{
  "hidden_size": 128,
  "d_expert": 32,
  "d_shared_expert": 64,
  "router_score": "softmax",
  "normalize_top_k": true,
  "groups_per_token": 3,
  "shared_expert_gate": true,
  "init_std_router": 0.0277,
  "vocab_size": 12769,
  "norm_eps": 1e-06,
  "learning_rate": 0.00257,
  "beta2": 0.99,
  "batch_tokens": [32768, 65536],
  "dataset": "wikipedia_en"
}
Below are experts of layer 3 (counted from 0) of a mixture-of-experts language model. Rows are named router (the router's row for the expert), gate (a neuron's input weights, with its number), up (a neuron's input weights, with its number) and show model dimensions 0-127. Each number is 128 + 24 x the weight over its row's rms, rounded and kept within 0 to 255. Numbers have three digits each.
Before each expert's rows: "mostly gets" lists some tokens that are sent to it at least half of the time; "comes after" lists some tokens at least twice as common just before its tokens as in all text. This comes from a sample of Wikipedia text that the model never trained on. Tokens count by the router's weight.

# expert 89
mostly gets: " television", " gold", " business", " book", " sound", " oil"
comes after: " the", " a", " and", " The", "'s", " his"
router:134127121125137139104139144159107109094160108131121143127173157096131146115127075139109096148132102124148135142097152119102144138140144126109177085138121125076177160120141119099096124130072129163133106101126169154132138133189098124138118136104124116120174146137144109144136101167109151090157084132117106139163115113098145095108126157138129117097176166117118121101149132164112140133076
gate0:141133111117158114127133157140126145124124121130118140110122138138123145129182166157113109133129114089105143102138168108145167117133128150123112105143129096140110125145138095162141150124100134095127116135079115169110095152185100130080167128171149145086116121067163120106105114127161129158127151187088102181117092139132124111109149139158106107153142121088096142098162107131095129133115
up0:134160091135121124149101156112120161146091105109137142103100179100131126143163165176117164158131109104140165164165144143136127101139080137105129135110134130143129157129138098168137140100153092090111103131093121106074142068154145125118132150151131101141122149088120124107100132117146138134150149193122115144071144153129138141116130095153098126138153095107141130109132108133085116152122

# expert 14
mostly gets: " World", " world", " community", " government", " group", " Army"
comes after: " the", " of", " World", " a", " United", " South"
router:083134104104152154115133116116146112119117118081146090170130122096150116111125126125136078141131116108108129134111114144085108154151139123170123114133100142088155106177132103133128157139101111150122090153149149159179084126095128136133130127079139096138081139154120121183126138164136106122155146130098106104135132143128185162109104096108140181175115150133122140130092114123143117135163
gate0:164146131119147145080113099127104120114096108099194125160108154176129128101156139132100123118134139140165096115119128140080126095095139117136136149145167125155114135112126160078118107094151120144133147097127171172141146151137121139141082125131129123124093128129112108151123090159144143153113161140146148150125101073147160136180129098087103126119140079112131123144105093143169129105142
up0:156117112119129142149116117115118134154156144096107122152130123155105160090146122110136111088124126139111142179133118083102135178152130168159084143154149107154137165112134136150124132174107132082112188134136121116117115156169138138148095125147101139122124137069145120115080156115115101116133101124157140104141146130118163118128087125134176090137112153101119115113096151056104129135148

# expert 26
mostly gets: " ===", "s==", "s===", "==History==", " career==", " life=="
comes after: "\n", "===", "==", " ==", " ===", "."
router:150136172168088138158152148107135101094124106172116123118134090099085163164104158117107104100128154124115117133138111138125142114074086146158139150132096121122169113136139140141128077116164105105151136121124098135150155118147131157090113126154167146115137103118153135127150166172151085085104148115133108083146100124096143111165110130103107169125118119106128127159139121119142164148163
gate0:152082125100118134097126135133154142152130107077131158118116131157104113142129099125139136162167160156130163129114113122109148103130154134104125099114145084157115102108185114164122128139123112159113150116074126092133158145125143129112142038147096077122161116127126114125156097126155147117152120133164126135100156160171137124140147145088137149138114126109146103118131127162127147065129
up0:159146168131111156129145160095114109120118140111132165150155117145099130133104134086091117110149172152143102105083101116105145090105116163179115149120107129144146122094158128173117113121109085164114130159094107114112135087150121156097104084158120116126154108108151147147168140150164149142092150115114114115103122113170113136158107134125125134158112123072106107155143137167148113125167

# expert 42
mostly gets: " \"The", " any", " \"the", " fellow", " either", " same"
comes after: "\n", " in", " is", "\"", " with", " that"
router:151149144143108105151165124145093159151125134120130085128112118108180136134117130117120130141129089148148101159141122108145100111109121123138099145160155126092171085180079138147112111152115116152132111123163135098107140077144102083119125142100111110160157149143174125117166103129120083151101098152157117143160113094113134149132134134175143090132099099147121117120103104099125099152176
gate0:090117083117187114122125141108136135142174093141158116118107129139115096129141089106113153104111162130138140110076112105098156150153170138147140117078129116150129112103130146130166113108120117110125162152130133164142157119117106155139153116085166087087127108126169154148095132147133119136171131120189157150071137145139098134138150112118124172115103172094129141108114125112119111120126
up0:142150170123105120110116112129122110162081177087128132159143147111192157099143150145152110135136111090104123123178109138155089101138082154131136100141121116109114169135123097167125161161102118127139133092115156116108082132102133096130117156171085152131134152137108067125163125122158122098094123095090087114172134124138144133103127141129130134149150135134133123130171130141113139130133

# expert 100
mostly gets: " Apps", " Title", " Team", " Score", " Premier", " Final"
comes after: " the", "|", "-", " a", " as", " League"
router:114124133093145127127126176117151109153137151093108149110149127106141126178102064105102128143137095116093151147136147145112097144122120119148139134085100151134125107092118103107118107141153091136131083139141127099141121115120143111157155162103150174108124173175084145142121122148126138093152112120092120082126106163148137126170146150165127113094159122133112130153180141106139183149140
gate0:097123118146159091101113174130146170151132081103087132113174135126124165145102125120154085108099100148098103102108096093120138127157107145147137195144117149117126120111160114136113135168187089086087114131082140136138172126166140125131145163104114105135136105122158141088121135109140135123127100166139140098102132130145114126157153135126108133082137128132169145126107152142154141119129
up0:135107140144153107106113166183115159124118111136123110124148135116068181161120157107126112139123135172102110154108081081128129140136137138118116157131132163123052090098158105120136129141137124102094145106107142163145101135142130137124117113099137112147114123109151144072102139103125155134122124165135112111119095124133123097121156128142113122092147167143140173124101153135178144187146

# expert 68
mostly gets: " made", " released", " began", " built", " joined", " published"
comes after: " he", " was", " to", " He", " and", " who"
router:073154119163114114096127135099138132132116173082174125132141167106102154105094123157134115147143099188165131107137112150101095099148170173111134115137145122122145125161132156137104105109161181154122159136112129111153149133134112114126119113107108100124153122111117099109137138114165111107136121086133113120143127163133111114089080132160157116125095126121150149118126160080167094160154
gate0:160122165083118137125149151155084110111173143135162128146122107146116106113154154122098164108140128125131115138117157136145148117133098114135114112132108106121105111107115122085181169120132089150135149144182121145160083121138140165076132126125149153124095118094114147115128099146164146140100162112098157117091152137093146144122149088131059138115131143140137174164124092090119111125126
up0:150148111099174157158133112142137127117091123141099113142083126149172080172148093101129099122103147129123154145134144127172153159139095119137127129116147108134136104158138115143112125135082139099126061091115144117110125138118133132147151146138114163141149141133152133141160159080139140100109091148141097122137116081165128072170126132114159109153152105148135087097117135180113108121107

# expert 46
mostly gets: " 45", "′0", " 44", " 37", " 47", " 39"
comes after: " |", " a", "″N", " Coordinates:", " \"", " $"
router:118141136124104108140117109126112136141151120129154099113103096164130073113108110194117169146146087110140194132142136147100130143141169150141145121099087115158121142114152179117135106103135140126180102141134153175154113135128128114130153100167103133117142094112114117125107103123077120162122125124150113173116112154099142108086140141156132131104093145065119105113141148125111106162123
gate0:128079164147133134129096132140127108131150106161121134160097095134123114105152137125083156159109117127139120117146129127140100105159116138143091144129146135153108108124119098096165108130114123116135167091146095159149131123108141149121113155139158101124125131192091144120095146118110153110126136070162151153129129139123190193118117112130120141107098111107120167109175089153150151073098
up0:099156100100121109141146111098149140123115160130123116100152171132100148149150135127178099120138132139124104125123118095153143152083129126099162104113132139116148154137130134154097150138122121125127061140120131106114111128103137122115123080129113170106172125108187136140191143110133128126127118183081074091121145110136074113148130127141152125161174118143131122143113170109117089156146

# expert 84
mostly gets: "°", "′", " 3:", " 1:", " 4:", " Rh"
comes after: " |", ":", "|", " –", " /", " 0"
router:144118156101104140126093154120118132129158130113084165172111097160128083146161147153146126123173126140137086091082152120161112184130149106081098146098155106156144129118153132141122108167155102101132132151131144106114151105123154144085139107126151099149143102164146150138144081148177127131143093155103126149106129118121083094109140148110157144100123141107139104131141160165128118123135
gate0:138114149137118121120112137092148069135092123123097111113118126114136115141142086108117092103092138138150124096128127128100149120102106154150152171107119079116081095150142155121144109112124152171133115145134109146120137128082167172147122148162136137130155115154106170088101108156171154147141158121138159142138137156132155114144168145181177079084112103143130126117129123152102116096120
up0:084139146134133121119129118122176119126141147125085118118121157123135121178110106097118076065144133148136140091151126101132178135090098119137145167140138102137131111129130141123161117117131103157112118119131082108134158165088122191159078128111123133095128111180124179143087120126130139153124125154131152107102111159134121149158139124166153107097115163092101167142123121130109139109142

# expert 108
mostly gets: " second", " third", " 1st", " Second", " First", " 2nd"
comes after: " is", " the", " List", " was", " one", " by"
router:154144142156119137155139145131133186122096110128146077094102114156142103120160109097105135121142133119092145143146183139174131157125147122141086140130125118129096098110111174144139107135168133134118111114158124091101112104115140118124121155129104068123099148130146115129119149146111116108169115108155125122170106131077129112174112086105118117125098155124109081167154115085112160157156
gate8:133117080138199126077125130109133149113184170141116130123120157145148126153167134123159111120134133142110138105114133135164123107123163119132099091112088162147098126096081133068087095116125118134117144133098110156119081128128149120126115140143136151126116161145115133127132153131154165143154149147126111048120085146145121076106117130157147135132125127107097155133164120129137155123152
up8:148108131151119116118135134154140109128118152150113084115193093150100131110154134139141140136136100119185111113142140099102153094089102161131121157127153118089083156143150113134123106117115124168121151152160142114171108189126138161130091117144134131171150112100093157080132113077082133142107113128158129148106107091155130148161151145122114112135131108173136098128103117130138100116106

# expert 16
mostly gets: " life==", "==M", " IS", "===L", "===M", "===F"
comes after: "\n", ".", "s.", " ==", "==", " career=="
router:114150146160107185107139163108128079092127166129115126125111097133128120143114172056126092112133127101138126112097092124132106123129113130170158147173137127112136147125124091159135178138133092125148128139113080117141129113152128138103107140183118141138133109101122137153142174130124113154086128114092104098105122145130116135146140155149129146187142149073106123133130165152107153162118
gate0:140137098102146114129126150142098111149146115137169118154118112129129085102127168122115139097182116090141138115113129104110142142171151128136121156146144131082120123103132096127166205120087129081135134114131127120080164128137134120142117111130216128147115100147133105144131131059094177154105140125149151110110108100109129126120129144118124135148100147126103136146129090140162149152117
up0:108175138141104092122147138096126083149151146117130122135151093113114160128112156120106111115093144134137129164132065117125105114092138138119135106130142124073177128199140127159132103147162102148146142158126127110142093112126165144123113138127120137110113127100143124109135149144124114066106090092096148125169105109149151146153111126136081111132142127096118170179128145138174136146160

# expert 2
mostly gets: " two", " these", " several", " four", " three", " many"
comes after: ".", " of", " and", " with", "s.", ","
router:126174184169071138140120119149149114125103093125175079109104124163141118140125098110130150105132141160125139117139160109105098098139123136132147115119125135139160137122157137115121107111181109124143134092134134114118135131120098111082123115089075124131110138087184132143128112144165110073125122111085094168137144137104152145140130115097135126136156113158126092181094153151162130136138
gate0:137118157144146130140110152086155148158119169111153133128136086124101177135091106152116075102123138169088116146117153122138114117100137102142111132130158132103134115105165086110157136118070128150088136135086120120149123112082148126127122099162109112156155105110129082128163147151162158124118171090098125160141092130134130118119170141149143131139182139147091125134107130087140152130137
up0:086134163114134119156111147079130144097099142100159127100132089157111146149114124153115117116154130136101134144147142144144099140098154137149121106153117100123129115081164111142143121120069108148118093165060089078147135162107120121126146057155099126149138122085143133137144134141160111141121116119155114162172115148121135121158169162168172137148135133126107116140112117103133128147143

# expert 99
mostly gets: " 1", " 2", " 31", " 30", " 10", " 12"
comes after: " |", "|", ":", " No.", " on", " /"
router:135146098122122136110132127119102147127144099165166114102088098122163114125095110153128103120140138144145168131108116169144085126123124119150120161138109135095168150105177128121149107119154098101151154117115104134098160164124106148139140110167134180164060115112123117173095108163089103123124125135147115125116097141124096100147087144142183154109139154162108138075142118114140117139134
gate0:140135134098105112129119116087129108128150123108118128112129130129132170138153122137156082142094113116162129105126130115149128134128102170126174132186136142101140128168135127178104114124155098152153160156105135069153128124095155061103142115123121109136128161145117095123103119157098118103122119118123136157135131159138133091136120127121117120189137110111117065144115192179095158124118
up0:173134142104152145108164137134140133147101147122142147149104132123166087094144167109099081128143148139108110165099098141124094107082116148133150130132127122138118113089133140112188110118083134132090092096156112159101091126130140146149119149139090137111156154095158168132127170128123145161114133159140114143148120145123108121139130125174136106104065172119097149087150137118151103108117

# expert 12
mostly gets: " new", " other", " these", " several", " original", " some"
comes after: " of", " the", " in", " for", " a", " with"
router:102175133098082087130123104126120112131100098149157090097138168146168141149119101123163122161161114134123125157115149113116081111166134131123175103099145130106147115169130111165093156094145127144146116090113124115103095138111125116099114171104115126147134105139159140134155088172109118152133107133127109182166117149119151131131113130111138101169170153078119109153115131123139103140160
gate0:097122153091123166152093118108154169123099108139134137113157099153148132123163143104107150121143166168150146108141127141121154151078167118088104143088147103178086155140123106104120110107138137100135146126130105111133130148162122151095097130098133119174159098121133120165109109079095129130141154159098148143126110114151152121093151167092111135098104118153117115092110149150171151141108
up0:137122133092136096114120134136122083119145198104124124150121149102147117139102133110112113145084140124114067117113148177124134120137123126182178086166150129103142100119143147150083090169101154154105139146137105141114159110123169116127153125154128166123157135141123133090123160137155113101132117102139148106113090071116147114155138118151155113163120131129159127108173099108093122117136

# expert 45
mostly gets: " including", " opposite", " of", " throughout", "heastern", " between"
comes after: "\n", " part", " of", " based", " end", " known"
router:136163171129105170151139096125128085138084124091120113162105118144149162144165139143114116123100099123113098126144143111097124120128120165135127140122166179163147137133142137099107128096148119138160138120182118123102120153090164110167106160149125174089129127120115111143118141155114114152092154162125148119148175114156155154093120128153142107161161086104126092156108110099085117130138
gate0:117132127158128142135110128138171061125110101116140100125087123097131113108131052159128094119171127109113122133159134125142086083130141086148105114114128155121144150120146133109150126142154087113144149146135122125139132174176167148093118132083124189133129128119127100100101123147125119118130155143115142120172116128088147151115163087152105109174140166141176134128119156128126143116112
up0:137134114114156109126136119131086166177148138146138164135144120096144151143126140125141161129084107147173118107093103127139146164157122175114133152119130116129118101148132131116099168090101169106093130115129125108092135107115086130156086167162116088122102120145127157139122157103151149132136135116162134106093157113168118115133057148094148140108119117149064096149123164122138118112140

# expert 17
mostly gets: " Binomial", " ===", " ==", "s===", "==S", " ===="
comes after: " |", ")", " also==", "\"", " information", " /"
router:183120167160111169146118137096094102153105121143107141136108099117084126098115128104091136087113164133143110115075152159149171109119122121125130164127094142106141083113160141101162128111109153124139114144136123148071141127185104177126128122154134148118122086128135124140124144177181161105105132113146109141133147128103114126111118142150150131154101095109164102126139093132137146098137
gate0:124157140080103114130133117132107146124131163123142174149101106119126104090108106097134123152132129130132168094103138128140162127189171091167179153130172124116118131109128138135157134133123114095110091173125154128110166125137144138146141131118145095150145096131134162150078137135051156152125129135110143067130116110121139151106115091099103140155125154116153114117105134117091141138092
up0:142097127184157139153134114128132134127089135171122104170129114146109119149106152099132146120139159104118114124117141088152157130101081137113055140129092126125163163159134118121100122140129119117153098134138138122127076096167125093118121129139087123138146130132124109125171116090162146081132105131150125149128165146107136100144095152154149114080153128174112159126168100110147102109170

# expert 82
mostly gets: " for:", " on", " Party:", "On", " in", " within"
comes after: " of", " in", " on", " to", " at", " member"
router:174162126144144123175165132126104079120151150109147122158092154096130129114122144107156088114142125137149146174142084123123128130144111135168153104128136148156180108127145149119142169077147135136174106131160137087085107117087132071111114158157097144104098126113133134141142123142134120155100136123105135093124147111127142179125124116153141158097154108111136085112105123099152161133121
gate0:127104112111131158126136159126151114093146164122140144104150151155091078141098122105171111127121142088109176158097145082120121121154105079167105131143110156130121125108155144142139139205077165142112080171126108110111155134089122134111151118105166169151177124108138135150152133125135132108096106105149102143137101098107129148105131128166123090148108142111141121114139134134118115133129
up0:145098126117115137138113145102156128108153142102127129092133130111091094130118133111163112115097155090143156159114124075160115152158105079154149125132137154136124113159176116137168124160095166144124104155134140087104141109111166125134170129098136150142137145097108111154157170163144124152060111107141141143148132106121130161135131120170139080148120104099138127059105118120129116108130

# expert 64
mostly gets: " released", " died", " began", " published", " announced", " moved"
comes after: " was", " to", " he", " and", " He", " were"
router:148134141152114130110148154111144098122131159109129111111144136098120116158102112158155121143140105109129146135149082158077085114144121139133143084131102132098157163114123106189117129133063138133123157159144137134094149151121122121156139088117124115158132128106120118132086148107122081148179079126128125096146131174131106145152092163139129081100085136094130150152118161121146113167103
gate0:160071134132130152163145091153143122157106112134160147146135085109069088138152142127147080118139164167145138145134177126124171197137107111123126120119165154110106125105093118116164112123114144122107141114153144108165131152172138118133135124180150112139131102121105094097120098155135127120106163132127157115127103110105072154087126171124142129119123108122118117128117106095128127095124
up0:105172140125172131138098124076121161131144126142110045101103143162138130100134092118117180154121106146137135098129088099117137058136164158131129133166111130140133133159145131118117158131119145110116132160145092137086118113146139135099120123117118113094085162120131165151144144111142138106106099128133110165096138178163150099157130102155099137111144102144114160131124141140131105159130

# expert 79
mostly gets: " Genus:", " Died:", " Clade:", " SWE", " AUS", " ITA"
comes after: "\n", " |", " 1", " 2", " 2019", " FW"
router:171137128149120155158146175142111127138122141096119168121114123126106144161145154114107124094142124094115124151107108088154131139120077116129124150142132133120154099142125122170096138143126112170092115097136093075083111145105137109135150154157069122147148114169102106096140122128180123133114156126103128174150139094143130084157117143125140149128121097108093072099149142160102148109104
gate0:124148113143150104114087090175128142131144128158153125149155121153128093129131127131167115143123134124126089133091132171105141089107128107163116108115145127142138149129121127094128130102150120100152122141068114209146107092140100133090117140142140118154097155142147138097148160176120129119143140118142076114140110148090151190114158075107102150084131116125131137139114136148134087134148
up0:124111131093154148137144118075131137121135122148162091118139089099077116169118128112111159126145086152108144118119180120143141165140162119111164141083117136131093151081106141141114096118124127116129170113138156117143153157150114132145112093085139091119132089131156138183136109088101139119109155121150116107126120107172065143105122153147162164107161146139128155140126145106133162117119

# expert 7
mostly gets: " ±%", "|---|---|---|---", " zone:", " A;", " Qualification", " Notes"
comes after: " ", "\n", " |", " 0", " Nominated", " %"
router:127141156162132134182175181101144129102148130169108130078141096090110107122145128137101142096147140140101101099129141126118175154102134115113106162108137129147166081126134084123143118159146124119104120123150108098097155134148130153128187129105149104100119066115149140123120145116135139135103103138137125117070141106106109135123126155141108148146101169087099179121141123133118137108100
gate0:141148182132094120142137092128143156118125126133094097129165143138132143114126116167133072139152144165146131114132107099135113110130126123144128147147098160117130137102126137144100136136129093138151085159062102130105099164111133126126081184118114138146140138155146125092104148120100119090132201132107105144117103119107165113157093152120131121128129124119120071137134144163151123197111
up0:113086138131141106106124130131134099159136106131109124103083129135153120126124100115134146131128138152126165163148148167095112122108136129142109125111141112113113134158136099112137114140127132109126090173189164119173172160137106152135157124076161125118126121174091110142106113118100097148164103135135185131131161145134143129132151102103127118101097100162172160103101124092067161092117

# expert 94
mostly gets: " U.S.", " States", " Carolina", " Australian", " China", " California"
comes after: " the", " United", " New", " of", " North", " in"
router:145184144115153153125163182077141132118107086118149098146099068115155133130133123099145143153112121110137121156144115107152115139135119167143129080101112096102122105151101142143117131159160121096119100113108140106137118143134093091118140110137156108151089174143110098165123135158127091147093129107122143110098140110097134139107160112158163099143155179099117126176115116134112117113101
gate0:116122110145130130123101104113140170119151150176104159137128139125089134151136119144132105114126138089164100123132144150150097140118142171053096123144125135156138143162149136128122122111097125124120074108140127152152130129163114150125159122096115133087112115086111170152162117124117114170077116148096140161178129104155106149101088132125146123102179144129123134135100148119160126112065
up0:119133154112094115153130158143128132147103086107131130102150105116133114098124156093111160115135112163083157104107119127116172153119129090137156159109124083064126124123138081137133151172110130168139145139136127094104139065159148117137107137160139122170132140160137070116096157119133157125159103136134137126103142153114110124123126144133115102186117104133134101149148153145096138123184

# expert 77
mostly gets: " (1", " 6–", "–1", " AUS", "–", "–2"
comes after: " |", "|", " W", " L", " 5", " 7"
router:174098144091123125135130155112107130144124128143129148126089110149126143158139146145148102147157141095114168102119139123098135147115124132093110144136098171122106101138155094148099140137108124071132153121101133112078143097141129173145157129130121138159120084167187121156114129139105122092175153128163104126123131112104131085120131162101174116168132101104092083142148120143083100110116
gate0:139121126146147120110118186098151153130124144119102143130128116118126155147161085105134126137089135124107147103133084076149111170153123145095155066101175128116100111161117128112100152184123114115098162144137122132133119105158160115097142106141124095103113085141138159122142067140119114118164139144106134107079115128189136123139156145112133126132139173090124131155139170128132125132140
up0:120139132170154127088112184123153122160176165092085124139126088127071137164197107128109126152122132127136100104131109101113139162130124132119130124120130140102119131155097143124096175102133119144107146155116121150098136103162142145138151101112136095086093076116097157121143100120129109118132155132136123141098127144199118146147159143134138149078137140120121115134117141108113139094168

# expert 109
mostly gets: " local", " political", " social", " popular", " primary", " significant"
comes after: " as", " a", " the", " was", " an", "-l"
router:143152130106130132125130110099163081133098103091147083132091148139134124131114097170095134153116074101136127168162150116109170134149091156115171108099172136171170129169127140165139127128148108128146104121094122094117162107122123140143138172100125105121094145168114094133110108124132121114142123121139115148177120119112149134105112125151101092111096127113153173144130161124127105175154
gate0:179115095112134107100112110133142105132159117144108100133127154126161159129143133122069161125129108106169094074119161116136165142077128106135100106118114136119105156180120151074164161119145151143132108160135115135117140170116095140140139137102139124100094122086114109143193120098149161124129130085145124144086115091162146139146115099130134138127166129109156118157146154127135129111136
up0:143144099111141144120126124110103116092089144112162121084120165125116103179145156114118120157141144137096148130140154137163143137162162153129171114086143120178110120089118085136099123126151122118115117114116162101089113104163132156111129154118141134170139113130122151142133127118111094187145097138142168103134140130102121105109084118146100128202090136147133100091132122097121163140103

# expert 29
mostly gets: " Lord", " President", " Prince", " River", " Assembly", " Mount"
comes after: " the", " of", "-", " by", " Prime", " Sir"
router:149146117126136156087097166134096141136115127116179131163136136086179115095140091124106151151129120112119123106119064146079114142108140069141127118135126144133137139127135152097092143100126122131163155147129129156163111104093088137118106112106158135126133164166100136105125155163123133167159111141095095101116153144139163122100146114152162127078146125127106144152098103168159108136133
gate0:144099126140156114108100096118096126181141101105148080117126142124160134119150125131123098124093116102091090141110149125110113150105134115148127137111114133191132143119107149125180110147115138096086177137122102148131126141108111133125167176136113089126154142145141093113161161155149084145110123132166116125132094118120185105119136070152138137143153123114113133171087163161150107142131
up0:165153135141128144128135175149143144130130124132111127126122164162141155180135128121092160103164133129085165098160161097103122126155151135126107124133122149102145142101169161140087169122130105160122142206125153126165114111141126095103134136115136120110088147114122095146106082093110125137101124113119166124134109108083101134126112130156099115120096165103141099141118096098090099098154

# expert 107
mostly gets: " 0;", " Apps", " -;", " 0", " Length", " —N/a"
comes after: " |", " —", ";", " 1", " 5", " 2"
router:121134126095162146144142154138127151095125141139113159092133137101120089186142112132091143167118139109113143146116154139095177125134135114152154105101108140116141086131150119144135109112153130151101125126162158115138170142144112176124127108084124117145087101154119118179103100142150115122164122083170132146110119118126098064151139167114149123113090137098107133088093126081153106146117
gate0:158113118132118109149136142114117116117142138110142119107117132106146157123132133158150128089125106081095137152139129172144122115161072173152158149132108167113103079118115100105143129128083092135108079159146141139149114090121148140128112141115124123107128129154111099140098116143156145146114128163098102110114119166093150149119144120149152146176090137083116166124194184124088153127130
up0:156114133135130130123122116085168130123106131187134083113097086133178128104131149141115152098147155095090150163126108112150111160107102128120118123126104159121133098123121128096146093136111105118132092131117120140156122091135178135120124143125138121096139132134138091150120131148111139119101108166079148132123171172126157138079140115190142164161128169106149155140112157128070122103150

# expert 76
mostly gets: " Density:", " Elevation:", " (°", "|", " Date:", " 17;"
comes after: "\n", " |", ".3)", ".7)", ".0)", ".8)"
router:125135136157116156143138139137133113093157134152147113144121105100110142135159127172160162105134105154110114103141120137096191139104111099090087119129129178134126100112069109118126107086149166130159131101150121090136140154141124107164107154114123108127140068129131106136112142118105115102150178110151147118077114111130178168125152157121120128150096118137159125146089101131124141097083
gate0:130109118135122087097100157098130088113139133086117130147161134125135125137157115144123139114130107116137154077151150159127120163103147129168134088122135165111076119119120140144142095139108056141081133141177148133177123176118166147144097129102164120126124164112113145135120095109137107171138144106169110087155109133153122082126133131119111131109128131091148176115156101126144137151140
up0:087147118115128156105152113139107157123137116152111154117112109174150137127138144127134126148087154178100085171116079108125156103144140150107171175139122108139155131142139084114160144119126164152143122139112084105115124094167087104129170140161111116090164157100141089120122131153146095099124090136093141130138128163090124105117153097151136141146120130163151119090110146099111137099130

# expert 63
mostly gets: " |", "|---|---|---|---", " chronology", "|---|---|---|---|---|---|", "|---|---|---|---|---|---|---|---|---|", "5;"
comes after: " ", " 0", ")", "1", "7", "2"
router:143136123146145134178124158106161160086086096160116137142125091119144137094152140121090129103144130115093088183113092116150162109123161112141124112124114169149169109130136084124163110110081128155104121104131086129126129102150106133155124130084145119119105104093166131134104112134153083126156082132115147169104111133111124170163132132130090124153098150105111126094118124125138148127092
gate0:147144127104142158105102131129091114120133134081192086139119168099122129104128142125145157097095164123135103126113117186102077091138108096167121156134133113159129118127158140138125090121081163094141121133158143156090097152137123130127122158156127123147155114124142142114137172095119166121105157153143123127145135076141147125128102078133117139113143094125160111123149125130156094114180
up0:067152088145093094116130112140123104147125137139144152135120138146121142126096113119164088120114079102129164096105130119159115156174115134113176074155142151090108143115150127143151139138130107102158134164070151143140125118114143111080123103131123159111099142121132148152124144139116129099101144159090139113140102188147134119114109152154146094143141177124135111152130179141125147113093

# expert 49
mostly gets: " function", " region", " Authority:", " genus", " tradition", "Species"
comes after: " the", " The", " a", "The", " is", "$"
router:101115145152101157092135114111114105119117122168135114177149101106156126126097107115130135135137127131116146081145153131094111095142135125134073093115117086120150140135103172121119129150120152139125160175124111123137160117116124120113109106099174115117124169139105132125166147138122122086133142091117126131140157096131182170158191090125092120111106179155119155171097162113125097132138
gate0:114135118116129168125130145161108099096129183168128102145145092131137140107124125129126126147110139094156080112138121124114112154151176175144102095111127129112115113070170114144115132119161112116128109108128103168159140146114126143115106137120148165138092090103118142119158077137101183094062154110132161131116149163128159137144143126156123137099086118144112147134159151151099137097122
up0:091167143101117165126164137115137140132100169125110114099120118133113117147153162115083099134108164083089117156143140127109120099118110180119093148102091097122125160104132116149136152123167145096141088122088107175141135130131119121147166156131107215113154128088087124127136133161112145129109106153095127116110155137117128118142125121101152116145121160149148181150099135129125141123108

# expert 105
mostly gets: " G", " O", " E", " Sam", " M.", " J."
comes after: " |", "|", "-", ":", ",", " by"
router:132108161116141122122129151088096134164129109152137185128122116140141146173087163111156185137121107122118073127116105112117165114105138084092128130134172099155105130126131098132094121134147095122134085124125128093105122075132160129128133081152127151132110112180096138113141149123103132159118078133097155153117124116142103105143141137151163133166148134123119149109159161180136113112110
gate0:123126154142110133113089124098159168128162163148148150103161073177127115138100106144111120138140125155121085159186122115115129120132146130125157151111090138143107089129120149142162144104134118089129129095093142136087169139128113110151159105140168118140103109124184083104115150125155095117121138120104141079127115129148133160147084142123098095160133123129119117117100104118154187143127
up0:135143161134125094094114107094128152139150138152138190138132083174148122137115132142133105119151129123107126132142105119135151134148150131106136153103111171157130103124109144120188137134120093064099098116083122115093139103126135113115156094153164135145108121106162103103124164123104106125109101129088137083107110129187149120124089128165129125134194121146128118137144107122161161167133

# expert 34
mostly gets: " (7", " (8", ".5", ".6", ".4", " 400"
comes after: " |", ":", " +", " 5", " (7", " −"
router:121093138095139126114139147084119155139175078138149108110085105133127099140111124136164147159124138115141131090115177136103129174107120108128124146109131104108116143104149137136141112132196130100143130156116165096116145140134142130148159172160139105143113130144137121145097101133093113087151133148161159170095157141114105100117118169101139153093105176154090124085108134119121122120081
gate0:127133156149145129093110102128150135149154133110149117172134147141127148126104156097162143102115139119115127110126134160068117124089118094151133146133150133154187151103149153138118136131138126113117081078131138124132133150107139122184165162138102099132183154154169129113145161104144144121119121113151145150120131085159141093156107100122084111103132072106121133108106095089099082130119
up0:129132099138106143135138145128138133123112134144106147116123160090129098122173142080160172138125169124106112129152134116136153085113130120138068153137114119121094103122126126079176171116128105107124094121138159121113096065172105156078130109081124148054150113142123144126123137135134164183175128160115131134114125160128152120125152131107114145132108154124105158132139116147147130126151